Experts of a small language model: 6 picks a token, a variant of Muon for the experts.
Below are experts of layer 5 (counted from 0) of a mixture-of-experts language model. Rows are named router (the router's row for the expert), gate (a neuron's input weights, with its number), up (a neuron's input weights, with its number) and show model dimensions 0-159. Each number is 500 + 40 x the weight over its row's rms, rounded and kept within 0 to 999. Numbers have three digits each.
After each expert's rows: "gets" lists some tokens that make up at least twice as much of what it gets as of all text. This comes from a sample of Wikipedia text that the model never trained on. Tokens count by the router's weight.

# expert 43
router:503526519546549482529509424463561449484484564550446518554526526482562501466487540499490533476517530510437496513447485470583493573441601559498533451462468535493494468498502505510473485514426515514438531503496592497498468575490497468463525463527506467560495471426480418556452572522501522477411513529503527454503516546463422465507518520475532410555475461480523450586546501542431516460514608486463557546503460451532501525518525472505468491426516537439496472468491500540508510483511520
gate0:485501563525499548527509494443538505473536501496448504478510439451546470517497472488414501537545536557541527506512519534551505563432533529504534507455435524552510550512476509588476528500529487467491477426523544508485524485465479502489463503522505485521550461486422472458447484536491563469501485557499556442532496521468478507519455436547500508568468375494514534507436460503468538440512497486508597548488485505473434597491537491583561575517512408426507485496443504470544484563549572
up0:538520508530591553529447549516530495465496508498483469472473505499519513500499498476551559473462496485514503470480529443547520502506536486573539494526440445466451434591465481531505528451502483539467468540546464566436577535505469547510542474460611564500527506528429464518492453516498502496453501522478483424536483542522518503535507477523615490468539435564459595513493536484488495394508487554539502510441514472517563478447563526415554503486515502529543482509433506491481416465534556
gate1:543484553497480498556534468460424500429525508436430516595476552493559482547496491481444544470485492526450494468462477469546516520528543529485540481475486465552502411515500494504523492468521458500381538496525532535514496550469524524542500511537426474572560416519384508536527456483521495504421529491492501444520553497427506503543491532532450448496497508505507486475517509545467507434481523549448517464492452522471433515434505411501486515510465534438532456535524429515525505446459606
up1:511467463503503535497457498435437540515431517527569496525504589519445535521515543468492471500459481497457420466441533527548479557442553461503466500515477552451492491424556483400473525471534513574436537508536447439538461478522504498463486576508437458520535549390536448449455503443552550465495525572499482495536499550500497485506526492487507489574519530512579518503458522527483492490458483437447503463583482507534448482420580477515491515485507514492563539500554493530520516457493575
gate2:517488432458523528443514536482503515414521534555520536455535565461513456446429563529536491498540521576480486592507496552533443580447519493448482463474497529419486428474517413522436480568471568550500518508512506424534466514496543547425446506540545484460540468509494402509510552493521479494437462481460530497441478537587452468462466476507533497503518478479497464495507500478471528484509553485446503586547477515498538569519538458543518493519548518484478525513509529530594483488509569
up2:515456547538467526501494581550516472492508504415514512505521482445439520530514535543509499559543536464551555517498509473501511450501510475504525463563452434510482498513464476555496530483578405415493492570572391522471531511514550555512531544467537546455480514558494506513510460486481424529439530543497499487479549475457632449462489469467507527501549531482486523519489489436520474596513488486436527559550476477509582492543464525542555455573531497527507538451502481510457454501562475
gets: " (", "==", " I", " f", "I", " of"

# expert 75
router:480551504467497465545492494495467514424475493492555502505492494530490451550627425561500541445495547434452501494520420472499492452524503489502554472511447492478598549493527542457444462452475450559524520517522552496569420506525516423428509470492476494497486560533475507528517501479489493555421433567534563512525475493577424551465500454544413515489502415440544514506516566465509466538484492507475517462491523474498557451521429463449508515532551468512514563451468504518526480516492469
gate0:513509452524501458553458542501573513485493505532481452580507549506511431516517413508504581511551542509443538453519431467587480473529460517598528539479556487503496522530492459408503502454484527505549500604468464552427466502462506543471489463567447515527520515514521517523508492466446517552440464584505470558536488562551421527555445511493518535527478475525533552523526559479467423476474473530475505526484512549503444467573507514427445515505496495528447473453474514484441543472481552
up0:464475506528588535515486485576529483552433545544484498540473517463535537465456469430466441597496495523480436517489440545516513463513535466483496474523564509490434467526509487488612595482412527451469496522509496431525477500517434524522456484520538449446483514483502541482521464561486528485464538450452537520460548477498441503490563523504523525495542432414530487547453536529567524490495533470535552547490505533521478486597510439587500482494507477539515532458464470512586487561517546
gate1:507527523516475545497513591511476540474527542573584546466534505493476443473495429485499534523516483527539531519456442429500502471563459509556452453576484459419587483504527444465449537429569578455513492527504530513477496499512512460419558432490517428483503518459495485490548453501455473478532551469463487526523497522525452521512507471557476444526481477503513475447479515485504433536451492507483485454460527519420548499445510450415552588536445503465472470508477439423545433485468475
up1:532490523472519455495515556472492553523564445558426517553457531513480484582453515545564515522504442506487457567545450544450581491522485454468453483538442462424580487557498473525457522491529493469492510532431501521541543492449476513465524526471493465448472477529553583425551535562533487450493519482473544484536470444432485548510507498502510441457501544555536442573511507582528483448488534565529525528505572500436551534472470503558491448485471494485549514517576518508555445468453505
gate2:544515560461486488480558468466456513472498431497503498574433502542514492541541541480577461469442473453522576558534480516523445500470538451509554501509537559574522534550516460495485453578572525487490546487481519394527516519516427495531517559494510490473524518453488467459541452536478467523482499456586544466424495455551470520461499500478468534497532480487527522467584491497506490505405498544531596511430552541448443461488505466548435528494479493591520549477457542546529533529523474
up2:502504494434518480495454483479439511474454484503452503512531511538463521481423515536478527490443559513519412520509519558385442475459534443468489525472489504466516495541524532460475527487500473528562519500596394393449596449494612480445490488508392514531484494514494487450531507420555463525510494478554436468556485522453502542475492500499425464448492468458504472547503486523539494466468479522485465493510445470469477509558550503473420439505510464493504444492445476471506473513534550
gets: "s", "es", "as", " s", "ers", "s,"

# expert 5
router:488532450497527493524516426430484551552550438526484523522514466549474498562476564494516574471472541513518452480497455474517515495551541485459473519543469524472428588481407535554585497497530477565539540467453521523435455559549491473505501444444491516427514477473518547493473473535456475558499546499555473457501528491454568447490479545471520459555444465496445539482573580531541543512577487540517477487519439492582498490477507521522485594479489475448506418557547494474476537503490536
gate0:433554476504562484485505509476555496460521477550485511483545517529527535464522486531627500461484474506518444450502503512518522521498571504479446565473460488488530529483461537498522510472486559444474504475511565518556532550550520503564421548503454532458461443510423509580566520509518515540507480585573449461553480482531482414439519468543505505536475390486431511391557548566455551514463490524455521487471537462525505515504512495546461504507527552564569484530473435507498480477494494
up0:520525465511447471472548493485498506489462470477481411580557547475576570504473423534558513473482477468428568529533430523465516464532486498464496441476438568440467565480481499487547586443533496478459498422454479503499511431521467522553536497536540525527440483519419460520445462587510587481461494524494542481497562509507508514497503465552505463537555529528490497512531486562503436485433518459541574454482464459494528488472499504453563457530445490542528576457472487499528554532520458
gate1:481504483487499512469518449484535517535532505487526560502424548513484462496520588478560538448541544483459460590498474442554423582480461529508443447557493445379469558490431479558487489536507489477469465456537506539523465449589534508534489483472516537487538432488502440475517444477459467541527501419613502504534415512519523469484540493509507507425510466548488453485533527470484520522469499486511475506481521471508502491455556492407475557452511502518502446528516429537438482500437540
up1:506571554400455528490479502447442517498521533508542534525524441462513528392543437455527507513519514469537465548538516468485498511580521541505511504527502461493460488452510600474516525533501467515464442436421496464527523435473499476467479513516509581470408457506555548486495496483439491466454491419512544495477473545524439545514438566484433538539528520471559438551476490502464490453471506442512522487509533516482479481435552552521586496438485437525480496503556540511457510438530426
gate2:473489540523516455480460456526495563474553461430487539457481454519496478557435533538449494465509551518466470487475504449524463422575443460495469519421455461490447494480496477506491481454506537513466533528489437451476498481483485515520442477537403467479528423488490526528466560516437445539542560466510530493575468482444466498571454507446468482517488492497439526495440545562506525514520528521500503502490505484567494478508492555486479532485511479476576338637544469505453472498495497
up2:566428504497527572502458550476423537527523445532475469568453556498506434513439541456489535491486497493534484489477474582499535557514514458528518435594508532498491536491479521456440593539502512573449527548496483492501493518554497509468538467471502540501446469556465459454482436538577524464515443502500476446464507417493433468439511440519495562483547526494540425523560530503461507530523512476537490578539487489475557472494547433482530466432511515532544443479475514533604493551503502
gets: " of", " in", "ed", "ing", " to", " from"

# expert 39
router:536561482469512513540562555468490521494477504446547516547499458535545490456581493446554519519451519570479529522489490549503448503559466477496500508565487493508506450565464378562554500443517451552547451452507510539440485531480480469418570522444476478484489552490488495506507590572519541490508447530483456481457512447499452506479588493499523474550489541566498481482460453483485476497538469505455460501561591546514525496412493524574487526531469520585529506506554470454513551549511448
gate0:477524494475506481517468502516517481480580483502506523463538471509456478515497511532484576543538526489523488510466496480553505502506483533555434495607497461502554479512464470456498508537443582477576492485543556511467557468495509434504541536426513484491524544476438554500515474484479553507451449512530468551491536439479500512494484534546502500503489476449542572511464462488508381442479445493424610568507543530504525472454437492550422549417506538506609524442440441493534443482489548
up0:569460561491532549474540453434443541569544445485473453449506497492497516460535507495498501432534528533513528541531468548521532480511596489506521476562514466450474487475435568481505512503499490488494527483496480587460489479480533496501479546541492555499526448489501490477478488445484479472579609525519537475456500504576414562491566463478471536519583474493503466465540540481557465534488442441572480488435538537462484500518515568403495446471454436439488484498574497466538474425537525
gate1:470536481560435480461481557544482534465428491500457523488569474545426440578554471448543475448482576557480428496532512485539489482473501460504453460470457513555518471467488464564511542524506458464444433467519472512485468477522484535479489549560508510477488485489464515470494514512507456497455452485635510447468498491435474427563494492476542530587463416500509515580426537501463475523551501499473482489453498574499487473499460507544482497528440550547560545497543463537424497555533462
up1:468504468477604464493548490421448485467533552447529498550509507496481588503495453557538562532489460477453483520556490561472494542501490526509455488500455529497427490511514501553479540530466538493565456489530531560505487483476443453484516452432471542380555473511443487478516531510507539493480472429551521491476480515555485483498514431476451525522463445499447535506524485449515433436499502494599501502448520511478529537518533503488493524527442541475544603551554394505601505545480507
gate2:441519497410504482514555483529575470473534527467462456533498550504561409469523430518607491582505475468502479539487462479481522521494472551563481481484514491471523496423553476576464489532511489541475518503466503559495482498440552474528497522462449525488492550495553542459530464477458587435504465489544525561476472581508478536443467463511566572482509517546500547475454508465521498469442503475510418488472588536420474508485590511494522459462448542536475526534513459509493548535588507
up2:445557497549512423564470484504422531569483463510472522490475490537515544453483504487514449542557491530570473477552502587539460506551530463538482445564494489562447557534434483506521424493475510510549501526540536483545527485546485463524454498455577451579532506461512558534555446537490544501443491501507523556539464437525493514523478530506464489492460471475446481455513470522425543443506512576532487493521503571472560529496440507545474466464574564529456500474515527559539538435498602
gets: "\n", "==", " ==", "\n ", "===", "°"

# expert 69
router:490536536523447467510479537497497522490550513530444483454562493463464438482490498461413515497530493478499563481572422451500526487520459489468552509565487485517532414437509543534537517503444439474509483534535556477565441505516518601464559596560553504528478534457463453498465546438473517481511445504414542521500500446460457487481513462512518417424496545526507449545546518544530477548450525470490432441517467471510478491487471521532503435495509536559464431506546456559432555535491483
gate0:546494490505507501566570503528494431534488518496467566432458471477560406505414523521387520517534539546513521539499468460462520494505545506503530565484551477450475484470521524495514520495548544477526513487495534508522478557482564562502485475503479506555485432539512458530463547412497481474530513537519476559505425457421502487468471477463532467546557551520439482515520512585495457449492491466479479427485448487549529524480430589430525426481541523607508487476494479509467546457453560
up0:490463530438511490482539550484441428499500552516487518481492468468514450528492504534591543481452476496500472527480573440463447499532502490456456498474498493496494478579460498454420485517478467599479459544456505549540512528492548445482508518547561490512478477485501541516439469590491519496528559493515495537461569519505518495549394510469539565479514484513548580448461500496615492489569469478508501519478476529581575524566479504569486436512494555490458458520457492463559427497587495
gate1:503505538529439519556538496554488546507445533541520407527552455518525406486539447479494475493501452511561546542546486496503484461516437507535503480516512526488507547527540480391476477478489542513545537455511600440511489464506451548454492499513515425451475420474471436485453547493471519461497519566413523537548477450516481494477513490544503494434566493473494503514553513528524515580472543494508486454463507489485451497482548518502578545561439451605502512458495543462482576534441426
up1:535470431553513537517465466458522493502493416492484514487501525504498462489519544514492497593484530496493513497483440447530481451457437424513560447469486392467528477488504408507545447568421492589452509478585460546433488532457464436554486534539500474541461507542446431499501464549497482518500471579466534531471577438467510467525460558518494446517482473511455422459540528476532410502504460508498516527494452533558432528515463477505565487485488534458493451497481479506495527541522434
gate2:508529517452512531495457515538430493526553522534449423484440442528450497447464514448459504482528505468474516570512451510544557527503503468504545490472543546503533516511512456489596548537504551436471517436458561503491509528473469546518473528518434536509494441489473455445603600561449483467521531518474551519509575462474450518461537438507500537487512436457470489514603514514554461490499533588394461500566534493486483535515532508498435504462513495578465550528486456506454464520525526
up2:464467491574523511451431498469469499504500501470484460481473497471465554531441508479514499549517484484498536498474599468501483491551541523504392433598569467489525543598529475561444504535559468510520542449476548541497487492514480492423567515470463474514495483496409510501503554595543529425475563551487500481514471469533563554519439497441551521507521535428478508529472574473468520506459524484533549474526506547470470498460495450507492469555474391471511508508525583506534542518517444
gets: " was", " is", " the", " that", " he", " The"

# expert 72
router:559482446519499506524466494500549540545495463472451442526520460485520501612420559564499452477524521550510526543488452480417477433533511552518510478565487512552505514456473525491523486481510436476555447556454557519452515532524488481465476455455490560468507551488557500484434443465549515446455553491512452541426543544496533500426507410454522514515503537495518416526432587470475471464560433468545493468522531525490524513517560445481490543459518407479495475507526452458488518478437497
gate0:511557463513432519493494506491537525511521483501425472496522463435455462549412508499547500513547562531543483567514511473452487545472507493502548570528473490503430517464459481465464546485453540555467496506420506505491480478434423526587476582542471489527537481504475389408489455447521454479498523485499558457472538575503461482453492505434505479505485545493500495578510548458440433527509410508493449465437499469523512493539490492533552494437473516487507594549502480480517451587476526
up0:462471565387498501522475499521466489570476453522531518484483539492437503541417483536583489500496448503516544447510523465500510504463484534547521488546470481416510538482497446451518476537571489479484450465496524464482535521461509496530460557506498526507455523573448457484498483481481474562459445497506556551482527413513473506463475503471525503521497525539420481500493535554493447528508529429512440504443479501443441507525533523515543496493556608473393398419560507472516437423488544
gate1:596506448499515501468464522442521537467449468536501479516498506490498443586416549495537433499542520481487501512427525489457420463497516538527493534486494522533479510542501486477540455475543549589528415498488596553489505515476473494525500544535448519499528488537409493483516476482505493528413501456507466559499517531414500516531471466559519480462537570379511511526487545458470500500512475527508481459577441554542510526502509564422573461497557460455506505529484414507459495576520490
up1:524474454439474422549516569537547454467470379453528515450463444574526512602447514516491527506519506448507491503517537478527475533492485482414463507486512522501529547460513508421516501544469474433500501507475523560510490473539574402523475438569510561510474485498513488487516494514521526528450554493549500483484493492512433479476429534403550531491531514522481524455499570428438529519514512476442507476476495503434451478547432451520529487490470447426443553553507473510495520531582530
gate2:523498533417431490521468473519565479539486464437556505476478461489508552547416549482527501547552464500503453510552493551449462444441559489534433548513438552529622584475441455510502527490482494512529456571487482471472465509553466566432473498497473489472501472491518549452485486369480529538509534527584539558503495498481495470479564493450493535437511500513471507496464603487484502530500474575469506480494518480457504471520552517516447547466490428556524455548514452502495479513460510
up2:512467481516554468545557554471542493494531495552468480514526494463479460473524520553473469532517512520532555525524466508507546580504479466465529455526560604473514395421503517431565464410557461475525491538537491500426524462542421527500401459510492505449499526477511437538450480431538438459520518439468513522500481523471547528508492462486435534553441476468555519529559496479513447493553434516537470523493503457482468460492488458432472466418505501516443540528502425500576512462538503
gets: "ed", "ing", " in", " to", "ated", " of"

# expert 28
router:503525480411540499496496492491539500528414484508574462448536454498524502568486483498472537498536551465457550559470525507585555533488516535572574412504418552413470489523489577500551519438441505500455424514443498507524513486446476414485544484464497540499554505488506451483494509465466535438495538468502491506430475543459530423455485566509521531576541501503541468486438493543533511500488540509563487536547416534492547504460519527556547510500513458471476518496497503577537527478587492
gate0:536448519400589556508482508588570534457444515468561551482512530563495556499411497551462571509488488512507506430494530516523454515483496476514470464523450539447476501459548457517495484529488535520498464489436475503553517441452441599544487572491491551487504481472520502487471454497448454557513527459511447576507615552493468547462504569470543516527512474446562476511477463517550512466490522545523499434493464490451486493518463521487480547443456434486442539497502531475483483494583542
up0:521520516503490506490543574509500518538560517575469544498524523507552514520414549577516492521573466452471519527537561519532514552568456475491533405531495526586476552460439547545488535505520515504478502512466538421539451454480503563534516543478475493521551502560556510589513504520546449524485472475452465485506474405540559501496395506519510470505518499486530547518459534514471475531488451479487514499438445533461506538408519414531533549499419501478492483487420520568540444460487505
gate1:517556431519480527570497464454519493433495485551537477472506480540509471527509494493606544588497542511488504554482542462529474543543498545545494466569467534512481456477615563441482498446410486568513507525481475429531489419508566473547507527441511465477489423559536462470517550405471491465423493523478497457510509541534461501490465511409536527479541462531565539479514526573485458534519506494527498535508481544549519473505488475522551532485575500485501458489446524465428476449534539
up1:516445464437478505470507512507545441519427467488512486527552488536475548585508492496437443495536539476458562504487443471593481446464500528543518485495506489495510528395511456478505504448575467431545501476476581522486494469448517485552473466463605495547444510488525515513498510492420486480517556459477447474429489451458511471449564472588473470440438554484497525540520503483447422482530543482532541542502497566470590507424477554574497532520529490463480545472515512459536521499469486
gate2:566502495533518488500460480447456449550486493579552518445533426449500512531546491516447459487485557512485591552493573457538528547495498497530458453522498544519448453473520543447560531528513465469462516461453476467530547521517565492468501502493512458463564527499506490446481526419503532430503558508491550492483386547502485491464426515586469490501502422488493469522476511603502502514481510525527485567490494579418518474481483469469569459494500463587503438545527538548543534547550541
up2:555457449546464544481526495518500535437472452539481581491458515444431489543477539530503483512488486537466487505505486426539577526558493503454504516469523435526589516485540480533522550579517465462429522503561480530528531488511476508478555486556578583484550503453537554554630580431457456483525515511444489557541496514464519486468437465543464451476570509487534559533537529512540555549505516537459495495489501564486533521533498498441507530526519483531535561454521547445484497475572515
gets: " ", " C", " (", " c", " b", " l"

# expert 52
router:546553547516424531458429549536523506457521482453564544458477566492511481480539474519512442505495564454484488535531483564504495488488531454467508502486492451460529490491495514431455509511465446525413501507581525486491440507451497439443483543478506490434506609557412515523518518501504456513466484530500491498574479555466496511578515576526452545480506460486454544437472492479495542517533525512426471556481519484419472480547433476502420448557536483498479434489449483560607455511498501
gate0:566530496523511488426487487456499510513501464498493568485495533535507456489469467436594451503530554518574466537545469482516569550430546504501483469517496530552465448495507560465536505514492512486576488495486561522553533531543491507542502533459454593498520501497507492509503461517511446444513435532513475531443525482522440439484507452472494504501538532552504462542560535494491536519485454524463532477495460469489560428439416623431476476425462482379514474516528511526554427484460573
up0:552494521612473509471446465489461467558515435493482436480492481487591519475533489537496492489526475549476483483537528543552473541464515458472480458582488483532574490489494536510502494483524519514553569498576462426493512543442517475536488523493536502449562642469476479492519547443529497555478440502496469571538489505516458522562485469459492545515569518541469495518515501526462584461449519609448527535489472573486429467511448524451480454492465479456449444525494436472553485516500484
gate1:433467468484472491511485476571445509604447553495576497472447553522538566479506484517504492591542496502472475544510473493552492517501481453486534465588407523540501447482494476466521549460575532457463479485513460453593543538507505509444534486518510511431475534510509545539451480529496481481441515511527488480459454555511532486549487520507514486560567453488435523434522561515495578500546575514411553536461505497423440475563531508535483479510511574555473435545483499474534531455508484
up1:492604533612479528466494526510532517484555495508484584560540479503518407504545478505536457532562523412494497477511511517550513537494461458473528446567486538458519517429490529519515516501477473501442503572582563487491481562488461473452480512533400539522467552497500488514500507441500468535429532511505550524531509546504558479477496511504475521547412533479506513528546475479492485507529481482484460535525445445546507488436545501494460478559549583510548505543523551509588385447531511
gate2:470529552523472476584523481435500530514582442465528449535439586550460525458494586525583488513524455488500478516520480526577495501500512446457518462528472503456455506532529445473499461514572468463518606477505485439502499489451455576516458439537524518476512484480522517501469480460508465427509534464513516509458495583443539485590536430534517549529479475414542471494540548485490475436489565532519482499480439441552447545526523514509533493554473449523525414516439508468464508471525539
up2:411458523507479552501580516480547518489540422540472472531530486423553458475550510528484527539521469517531535512491527549441426501557480502489455529497464526512517533542504530502534482622431532471513514487513517438480482499497498498582517578499445539441548536449585455556542484383472525498495441479497443465535471477499489426499499557507487465530529529518445459515500548457502508500502466553479440522515499514445564559512494489448440431514543515509506489417547548477565534499462554
gets: "s", "es", "ers", "ation", ")", "er"

# expert 64
router:562572496496473518582559495464508491479470529464536520533525459508522496422582513486474540558454487607452527541479543532524440512554456523504508506576512438457501457488448435544539445434529474504527451436500477560456480529425471460423551538460510481493494533515505493474530505510522518525481427557480465500481498408513460534511550507502496489532491532530496470518444449431477530473549470518441435489551595559542508511444461533591502496543459522597501539490520479520498509542494508
gate0:568443506536448530506472457479482467538520540542529509432583483532491438476502528453573469569513554472529562642529559521535484555479545460547495513478552474542509463449489496527484552510480494471482512539469499505451507507564505501428500516496535461455433490527497526452443534540453463529459467559569452549414508444428522450487485478513500478522506510514522504432453518465484471507565546551449540476497512553467443499492499466512481521503416477551564539454542571535527518491423495
up0:459476525575498518431559516426521442611512561495461478460534493556498483519481478565518546482537526516531534464508517482489463445459476513546513510531519472495566504424504508511559475528449514502550463450541539506531504513509492589532554573532436528551502434471508543498457604521543477522511596544454515481551429507498457458561452561538477493463477473531574435542476521517503505497442480464463497561468449557538457471436487568536500496565519476474494500477500587522493497511477543
gate1:526524492590521541543525490531536520461468482569444538497479523496456406476508536513474527578553495571480564500464523480527476528449479497459488495535512535545451514531393436503499532483477542460534473477424565489507523528432534500462539507487461514455509485509492522582482415432481506511497505628463458501498501446508490447491433532517517430502497492479513473509414463503486502495552513539504484478528544588517577445436518549462512528454568525482492464499439469495486462424458563
up1:412512446540499557515489540392529500491560547408489437487482565494513506456387534494506472534531489461473470496547494461516538455529483458496568473496535514482513453498519494512501572483517513528490546504457500484492454467516561459437490478520435561462459429543572542493563597527463532505486522506544523517432541513483492430505518514555512585574508476528504532466478563525494442537542532452477576522526463508490529533463570524544470526520551446502490506587452507530490439512499540
gate2:529538509525485474579459547495448539547526429437520545547422449519491530519535486568570442452581414539456578564523541532471435525509456533513507493461456467466496519481482490526424472463473518486475484484485459517514499576512465514490478479526479481449517489480419529460552456407558571518580482451479496481497471469447477495509454501494478489522523494543477444497487550494557437492514548500440468421458508456483490561473457580557543508537437495540437460477542526453524488538499492
up2:526533545558472529527465515477469547436532463516496463472484550506464447474484448491524473480505487482463496476489498502507531502440539558479454538468472617464540520556523612529496527423598478439444464504492551475446469522506536548525496465474516513490501436517468504472500562501486553504498480426538615564486406507557473522507506540551527554509512505494556556575525465564490521525491505592481436492499515474540529506530532539512527504441480508524443496498535487459428455553414531
gets: "\n", "c", " he", " also", ".", ".5"

# expert 4
router:551552507500493503526538501453485458472402536444521485543510464497551502392590533472563524472462510561503512522487475488491447497529475505508498481552509481565509472529463381536558496459513449540546435473515475503449534539474460464446561500433511494456491505541517507493510578525559560512510445557505452472517506450517408480508556501472529493535480504531504471535458487442482467508547506491424475467549586516497501502431453566570441508548450548563525509536554454451494502519541450
gate0:500463481504419480456533523499471537504507467463571543520500427570436435493482462460504502552471517541536490530473428494530536486491492517452465553461431514588489501567508458476494461504589462452487413473481507533502513526513486477585543517446497501464469531553528467527496594540506443473440463491537422524398456506531460461477476484512502498502539574513473474547540576472500413481549513519570469445470517499474476488459516490470474599493525550529445509543508510509440504505577475
up0:440531540497514438495529493523560522470474471401445535501441415463468471521562518493406468431518498503497498510437472482494503538499475443531496455524530475481448528501505536510547538501535437538476570467518445481549472441480575513559500521430526527507505464480499469453489499515451533526553505549496469542454512532532493499533509499488513472463506470471530472457472550430488488399465511440468516483450501518544429545530485443535469564525509525557465494463456505479451526458433669
gate1:488468478553525495575474437497479499463543558490485572512555444533555482449546567535478478489567412510510534570515454473467464446562465478515429504472463463549533495498528429532578510463503548494440437492455527485472467499486499508512462537554479458450536429509560555486560511518465523495475494516488513488546473500490533407492493536500478473522533448506493442533496584486537490518444486531500518435444487511568599560502398564517510503477511502557487461495428439543489448517519549
up1:497499453477456489532537537493510486512493560498490452519410508448446564450501484497442462484472554448613501537587459512526493452509415486575484527561484588555494497511497515466523472560479486544491516486474454626444514513505479495434442493500463464520497503442464477474524492434506556522486460561549515477463523525518530487569524453483495490505484415548447467473409525399503508441453503464504474549526510488524460440467455531455463534492503513527515466489509441497482452552492430
gate2:560521573559494526545452479460475493510504587451494569481461510428500459472514449485404530465533475562514528552422474444496522527467465426511460439538515528471552461437430462523471541446552472438500544456477519553568514509423514529513443503446531487463488519527443494526521490453507530466527540592478523514428487476511562491500470563584499510512548496475519462551425544459550485476503589505439492514516487529534460531437484477478514484443548477540482444504491508450539490497531514
up2:546545539452522529508550428471545460517444526367506451496572492469494439502548422486511465512516464427514465568505515517457497509468501498490484507487455517425467528498469485477512495487512435529450496538489548599449511442595507553540528474503521501495474506502487489449473534567496471511573479523497520505411516512520537487479445468567474524475442468456556605489455576492563451520491453518505506502451472551443491539485518464548478470492471511524526472498538479500404511420542555
gets: "\n", ".", "==", "===", " ==", "s."

# expert 35
router:527552458536488486510558443431474580512510448475509463531472469510456527636485597553505517469522540536525486517484474515496519499541596533525445514549497534452444563420450495541562529476468482523518492540525491568463509562532477457463528438451500521462496543511536571491416465569521507539484585477515467501487581502413514495485493510470545502597498561508458492460550569522509521481491448524565508486483473492533479470472548491490512560482526456519530422522528476477485515504459507
gate0:509502448574474531543436454546528497465427464499453486430492510548472469556485479511513579549480525472466594571482511463486442476504584441496485499518458508503500550451518512553534470518488513502516508489507463505459460500461542606542490441525520550457466471470554474559469468453537433523552551496507532538466539530470492483487489374479477514531523486493528524529462514483534503452554435508540482522488474451583504503467489551606553448547528461594455472453531490520480526515539555
up0:395522465457435479499463532407479491531530478477550485541539537439466425529528463488445471524553519509488470462451467447522594468532434431435445563471480510501436514453552472494475485538527436469508495485453499483525517586435482538550504487485495534447463440537520449452553562473448547441509543493516482548532484461445534517485544490566528541528556480554466469460497467453408474512509469491499469475463478514456446521510508519471497549533527523550408522539453504502506507518546558
gate1:484501507550529495485467541575449505501412429480491475563487485496459486599487514528519512437465507544510587555556498507464520533519619536491461498523525483595542495423501465495500516498476517551524487594494548562444514487481519456480510480555461599507460521510490533562563458437505535457494498487461441492450476562501521508492491537445490485524485501441497504555497458493459441402519511551510459451432544466530533496460553477543516439505501462562552502486524500463432555500482523
up1:465501527474550466489466459469523440488563454477452517492475479409493506462467559538541520573488441502474479464562492572438449454443519463543555504506501508514498541507521539523553585484501475517475483404516515467454503483430507467510487482467429484544532559422528565487585535524450488487532402513528497558538468524469536448448424513435532565523504468492526488484505529510450460444441546507434534483540480517428482525445489450455538473473475535487462581505480493517549573525528495
gate2:516510413520514509540522502528505434514482506537540455492482430517509485588496497463553491531515471514569550590454536463529393484463482536512495518515466548453447482472472503440526487466526527453514500539561506505433481573466505490527493542468458487502536513540522510425442485442531449553452529529592515532524465494466592529520450513455559517481544490467509523404496495444482488438450497491471519508507543471438591481408569458521508428499492499463535472550513524489533413514457520
up2:528480511430512483546450512476504491459467547460499515571496442531582610462464472469511491480564513522568554505488512536506492537486477527445504432513551482585479462472526434526545500496480547482508548608511439529518544384537534438484545469506584520547485497525496516529536517496473410478511524571466494492492491469505460463528558522486529517472447531555495499486481549519554540560504508463429442490531472516440416474493474527579520498521550455525451470549487458507526491542535569
gets: "ed", "ing", "ated", " had", " up", "ted"

# expert 61
router:512508531501451471526472546463488484500492518578417523434506522472450458511462490471397543530448472489491549496487481441526529532516444475403570513475527506516562488458522530480472435438543521536414469473499514429533465554508441502469538564524520454526512538495484475492431525431456474481525445455425496515475520524423450493480472536515457489440490516523498417501501505502518491516517493496423474446505532521521443495549490498603526452487434539519453474418523526534403498583518507
gate0:462426465528557506502535564506481460541486465556454450585484476482502496466563557409470546569527524483505520547554481454470430476503502583519543529472483507508475466433481500502468491478489551473443495504489496444494491509551500505509471541512472466520502491451465485505476480553542501484489482519520488480537549567518463586468555558499471516424558537530528420482523521497510530461398528467446585501426544474523568553510550516513513536535506519563467503458456592523533548487494383
up0:471456506445542504435482481497507439521516473394514502555462546494535519385465463525526477558526502524473562545534506492611440509541496431553484461550485498450501478553550507415498503525495471494473469503518436548508416534482484525533474482501483488533497485479513456473510567500492559506455456530550492547507472484563465497495486448539550483487493495521459531535467563519538478474597528481500500431513581505588563514502465470555502552425480512594504523494498504497551455471588549
gate1:434514514455474500460516541513511523459508492481478512497447513421471449477510532440486566539450506503501551413344418476467503434511462426501437501495502487494535497409513551447490448426570531516470448455547465437592440509481497496544526518473460467513478476438541507464461525478435509456566475463453492482448496541491460478477431538440491497484508450551456515479511465479527493527509552555496499452514520508557510508540530558496478435555420488458461518504516483499482501532535540
up1:488566476517481429499473483534535528555467506535568480495504518476536546482507524541523557576446528502527413449491532565481585550525436511430379534481565462467472516494537486467496506541537560539502533476489549478510510412549492464466464459453531535457507472523483504475530523448500463506513456558544523459448478548553512530510429498533567541472564484448508490559517507462483444458499468519526413491534509473495450431518522429503563520478567424491485443536501475489436492470525558
gate2:508503467409489534526497451487508519458548491588498503498523500483500398501475538479548498471527491512511482554560526444429517531510519506445533545451529451537514510446431490398551473462530544543496505538516531409560492560493471505478484520512583480461474486587474508467474501544556419532562492496418419418497462511457478491497465536423475517505516480565504494488545506510517497491457430543483520456490549453506537503514496551533524428502459473566506591518574515522449458469536523
up2:586500500497473471497569474525482469537534512479518523482505438518511540556431508507391596488537473442465584414508546487479507463519496535502485498474460546462440537440502475519545530482494553522505469441515508550546508490443458499469478527541442530508529524446460450488428508485507530431485497439465520463499517539525568517450463520541490467408496567517533515508525523495515481553489548565378524487489481488493516607494525579486566510538510464538476426507518501550484474565550471
gets: " and", " to", " was", " is", " he", " as"